Experts of a small language model.
Size: vocabulary 7588, 6.92M parameters.
Below are experts of layer 3 (counted from 0) of a mixture-of-experts language model. Rows are named router (the router's row for the expert), gate (a neuron's input weights, with its number), up (a neuron's input weights, with its number), down (a neuron's output weights, with its number) and show model dimensions 0-127. Each number is 200 + 40 x the weight over its row's rms, rounded and kept within 0 to 999.
After each expert's rows: "mostly gets" lists some tokens that are sent to it at least half of the time; "raises" lists some tokens whose logits its average output raises strongly, later layers aside. This comes from a sample of Wikipedia text that the model never trained on.

# expert 1
router,224,217,161,144,220,189,94,211,235,193,135,221,170,156,231,214,192,209,256,229,258,176,201,158,232,266,248,139,208,215,241,220,236,175,127,215,228,181,179,156,194,116,125,173,141,203,228,207,224,144,241,220,263,207,169,193,244,247,197,256,209,185,258,233,124,260,171,153,261,89,223,171,194,235,197,160,237,254,176,226,191,159,176,169,245,227,214,226,193,106,251,196,255,160,176,197,229,234,182,302,245,233,179,201,161,176,235,186,206,162,186,198,153,186,183,274,232,267,189,199,150,205,210,157,204,210,195,196
gate17,200,241,173,132,159,203,195,226,201,128,199,206,145,228,196,180,166,226,206,198,278,141,187,185,201,217,250,213,244,209,208,207,185,209,198,215,204,135,238,221,283,180,182,166,146,140,110,153,184,155,145,146,199,219,221,264,234,244,151,179,216,167,311,230,180,146,178,198,237,149,261,233,247,189,147,210,260,254,133,157,181,195,168,118,171,207,140,170,183,156,170,245,238,237,198,176,179,153,144,223,217,208,172,180,300,259,161,221,191,170,164,263,231,143,269,196,204,166,188,171,201,266,204,201,168,149,192,238
up17,262,148,223,262,205,191,219,189,231,172,224,180,160,154,209,226,198,196,243,189,151,171,211,226,181,172,218,176,157,188,230,300,179,188,129,174,216,256,283,218,198,174,161,180,127,172,228,167,249,155,278,161,188,156,188,278,213,212,171,204,205,168,218,171,195,147,156,138,231,170,208,223,215,193,197,218,161,154,245,171,210,215,189,181,118,205,213,212,184,171,142,135,131,277,242,173,187,166,211,207,218,227,185,187,238,131,182,291,227,222,216,203,217,211,229,91,232,283,271,105,173,203,241,154,131,168,232,209
down17,174,211,217,214,272,271,221,186,167,195,210,157,173,203,177,223,111,239,169,211,161,172,171,238,227,170,163,95,186,211,223,212,205,169,251,258,249,239,231,177,223,167,221,224,240,191,252,241,165,222,256,235,285,237,111,142,194,151,222,156,199,236,185,183,200,210,286,228,128,236,196,174,204,145,200,229,208,217,313,241,156,175,191,182,203,144,215,217,276,204,174,176,188,266,190,208,279,229,141,210,169,205,206,197,163,183,211,212,229,251,161,138,184,225,132,186,170,185,205,153,244,158,166,245,295,239,238,235
mostly gets: "-", " ", " S", " D", " K", " P"
raises: "act", "ases", "rack"

# expert 7
router,149,187,235,200,190,104,185,163,205,196,202,184,220,192,186,228,224,198,180,196,257,159,175,202,284,222,247,146,178,230,207,189,171,223,164,205,197,206,228,278,234,235,210,160,160,125,101,143,129,149,150,191,247,179,259,214,280,282,167,181,172,202,168,187,256,236,149,255,233,161,193,208,252,195,210,138,139,160,214,216,205,194,239,167,235,214,188,157,187,225,127,110,189,230,174,192,196,213,166,188,121,171,150,166,212,168,255,126,219,188,239,246,170,138,188,207,201,139,156,258,161,206,235,228,291,237,187,187
gate0,224,197,147,223,185,196,187,195,191,184,189,206,221,196,244,158,238,171,92,191,207,249,298,164,302,193,233,113,217,234,149,213,200,231,194,213,210,173,203,322,188,158,187,156,224,175,145,243,220,250,208,251,189,98,178,233,238,164,164,223,208,206,174,269,241,170,193,296,233,207,210,261,200,187,197,103,216,201,145,148,214,254,184,211,197,180,189,171,218,240,221,212,257,256,153,212,164,126,311,206,202,218,159,195,195,204,244,194,203,175,180,155,188,209,170,186,160,226,201,217,208,168,284,242,243,195,201,217
up0,216,149,211,132,214,277,194,227,139,252,174,202,195,231,249,167,219,205,211,237,235,192,158,285,269,212,232,189,215,199,141,164,182,184,196,219,202,168,132,266,225,215,253,210,185,241,141,226,133,206,221,148,254,159,173,260,201,182,133,156,193,171,228,164,112,267,199,230,164,203,168,158,200,254,196,238,104,224,191,167,202,215,121,243,241,145,165,218,237,137,229,263,214,189,223,174,109,156,204,235,208,212,135,175,215,271,167,233,225,210,166,159,229,232,254,202,214,204,192,190,182,219,261,253,231,286,172,229
down0,227,263,178,139,182,197,163,191,170,216,178,201,216,244,165,100,143,260,145,277,226,216,250,203,257,171,194,154,150,233,172,238,194,179,164,230,164,195,223,234,248,221,266,210,161,196,171,194,256,232,242,178,222,193,144,264,175,203,196,236,179,178,242,174,151,183,179,263,209,219,161,188,290,210,164,161,185,202,158,141,172,123,278,153,217,164,176,257,210,259,158,227,221,188,153,152,239,150,200,263,131,217,159,212,201,197,163,188,265,207,116,209,301,234,194,172,131,229,223,253,190,169,263,198,179,168,192,221
mostly gets: "0", "9", " University", " team", "4", " City"
raises: "\"", "\".", "”", "\","

# expert 6
router,111,121,146,211,208,207,203,185,220,201,244,140,184,175,221,208,231,227,169,235,204,107,179,255,224,190,282,196,212,242,210,134,230,224,169,211,211,261,231,246,175,161,156,185,141,204,206,168,187,188,201,226,210,253,181,158,184,213,166,247,204,154,196,231,216,285,227,210,197,155,124,209,200,227,206,166,223,204,312,213,178,176,170,221,268,222,165,217,208,171,114,172,227,201,232,180,151,124,224,128,154,237,180,205,154,192,156,126,265,242,242,186,194,224,165,207,239,232,123,150,155,149,291,169,236,252,230,181
gate0,235,222,204,181,142,164,180,178,192,209,163,200,193,269,117,307,256,160,145,302,198,197,200,235,210,196,201,284,195,130,236,119,201,198,229,119,269,209,195,186,176,215,134,172,228,169,184,176,216,251,254,210,212,181,237,174,185,226,205,218,193,182,173,217,148,258,212,200,202,236,107,248,131,215,190,196,170,155,230,205,150,186,185,225,181,207,257,209,189,219,236,159,224,130,254,181,237,169,181,227,244,170,230,102,209,256,188,155,179,188,192,217,184,220,168,237,178,221,182,174,197,277,268,220,132,236,194,107
up0,239,173,250,128,165,187,182,222,216,264,189,191,152,177,305,168,207,138,202,184,185,215,165,281,249,218,166,190,215,195,208,201,198,324,222,294,150,249,211,248,211,279,166,103,202,225,219,206,202,202,153,203,115,168,188,208,225,266,222,206,138,237,208,234,206,156,178,194,191,163,204,236,214,146,182,144,159,193,227,249,186,232,200,199,224,112,151,248,226,222,226,193,167,228,255,172,226,231,193,201,212,183,236,243,267,224,243,234,225,288,222,255,230,181,205,191,176,264,193,271,227,231,124,183,205,219,212,220
down0,157,206,155,166,198,140,129,115,215,240,188,207,153,264,132,218,207,210,221,275,212,159,133,235,215,218,160,156,232,191,202,139,176,206,162,196,144,197,197,240,286,238,262,212,220,180,184,211,276,231,235,197,247,255,182,153,226,176,226,244,191,203,261,187,199,242,208,169,249,170,141,190,178,158,234,163,252,226,239,183,196,148,238,175,218,135,237,254,186,204,213,195,193,238,257,253,247,182,240,272,178,273,181,180,183,225,166,173,138,262,173,177,212,215,248,204,271,224,231,227,236,220,240,161,156,176,232,74
mostly gets: " K", " S", " W", " N", " T", " H"
raises: "ights", "ight", "aking", "elling"

# expert 5
router,188,143,186,269,229,119,110,196,239,172,193,190,203,266,275,222,130,234,209,224,232,175,166,255,223,272,161,167,198,285,203,173,214,161,174,182,172,170,220,203,156,229,161,164,136,166,198,173,148,177,202,186,221,152,183,223,188,160,256,153,210,196,230,179,244,215,171,133,221,200,167,232,245,319,240,203,190,242,232,163,164,241,213,245,238,194,198,229,198,248,252,250,239,222,218,148,157,180,190,217,207,199,180,209,158,275,187,169,237,261,262,280,158,229,135,225,192,272,226,221,219,172,198,240,195,93,192,178
gate0,150,202,178,265,148,152,245,200,169,111,167,225,187,106,231,271,181,269,200,268,165,217,228,199,209,194,144,227,208,228,252,222,198,146,209,197,164,188,217,75,216,184,194,151,169,220,197,136,200,305,176,176,224,204,186,156,246,241,256,131,177,251,193,229,212,205,196,237,145,219,275,211,227,191,196,232,190,172,121,205,177,231,166,194,179,166,187,201,229,195,234,246,179,167,215,175,209,199,184,207,208,261,190,240,155,182,236,240,253,195,133,161,159,170,216,251,193,284,156,180,275,209,155,240,300,207,224,205
up0,172,248,205,202,249,176,166,195,236,248,234,178,138,155,224,281,181,191,252,212,175,195,183,186,206,285,154,175,311,209,184,118,262,161,264,236,174,165,207,194,196,126,171,154,182,225,190,170,248,236,177,234,207,144,219,164,239,252,241,111,218,105,194,139,251,252,165,249,205,229,251,218,172,245,187,214,162,117,127,194,259,173,223,195,205,215,211,224,249,213,242,208,209,176,185,209,273,241,172,178,169,233,195,196,178,230,177,164,187,154,140,213,222,170,157,200,151,182,189,173,191,248,172,152,300,215,163,168
down0,173,214,183,235,166,198,166,162,243,223,174,236,246,286,274,250,170,242,138,259,176,186,211,182,265,168,171,228,189,133,184,143,216,164,208,327,213,186,234,223,148,207,157,182,245,203,202,163,284,149,148,160,241,214,129,263,197,202,227,230,236,193,202,122,169,236,141,288,221,167,235,173,165,195,207,237,192,217,171,175,215,216,254,245,214,253,165,215,201,182,139,191,210,166,162,246,190,125,170,244,182,240,214,274,171,224,210,168,207,218,245,182,217,247,189,205,194,218,238,218,188,199,271,191,187,92,182,133
mostly gets: " |", ";", ".", "%", ")", ".\n"
raises: " include", " Location", "ants"

# expert 4
router,184,173,107,221,218,248,121,231,221,182,239,202,277,254,233,279,185,212,248,173,177,230,230,203,200,186,154,203,158,195,179,283,243,199,165,148,152,175,147,217,234,189,236,141,181,189,157,258,178,154,230,212,152,190,223,178,266,275,153,250,187,195,234,217,205,239,305,161,200,139,180,246,172,232,243,219,150,175,218,230,216,194,187,236,209,143,217,158,240,185,165,159,223,208,179,240,202,222,214,171,223,159,218,195,191,196,127,169,203,166,152,253,152,185,144,225,232,164,190,250,134,231,215,290,165,217,158,81
gate0,271,216,148,203,224,203,144,118,180,208,214,165,184,232,296,152,238,247,174,232,199,166,250,196,184,263,215,195,200,232,149,237,165,165,198,130,137,153,168,218,195,249,213,169,244,178,170,199,255,243,181,198,193,208,246,194,186,126,237,246,148,213,285,128,230,250,189,127,221,199,156,158,251,179,262,232,143,174,260,171,189,199,212,156,277,150,247,204,169,182,212,163,223,194,240,175,274,243,217,224,194,179,112,208,163,191,212,173,262,199,222,172,183,188,306,195,216,162,272,198,273,223,222,251,206,193,189,222
up0,201,227,186,189,125,215,175,218,219,161,179,203,198,296,160,194,194,204,265,368,238,226,160,211,210,178,175,184,208,208,165,239,200,198,289,203,221,221,250,187,270,205,227,228,229,204,232,267,193,191,254,223,245,271,179,236,253,211,236,236,192,169,234,201,225,247,221,166,126,222,204,131,196,183,247,180,214,190,212,142,168,149,221,200,179,248,200,215,212,246,260,184,231,225,251,129,288,190,217,170,235,180,156,181,199,186,222,112,126,159,297,262,202,170,187,209,214,160,213,152,203,190,207,150,248,211,156,204
down0,256,182,291,271,206,174,223,178,227,207,214,160,197,175,238,250,216,170,192,225,214,136,140,185,159,142,211,209,177,247,200,216,184,150,232,193,150,166,205,159,192,185,308,234,168,192,234,158,237,152,181,241,200,188,181,263,185,227,134,158,189,206,163,228,158,147,142,189,251,171,157,226,226,176,215,189,171,202,236,201,237,206,258,148,221,141,216,163,130,112,189,209,216,191,116,197,193,254,242,251,234,166,209,242,147,142,227,260,147,276,179,196,253,240,179,200,222,251,188,257,153,192,175,117,189,149,133,266
mostly gets: " \"", " it", " also", " has", " which", " that"
raises: " of", " in", ",", ";", " on", " for"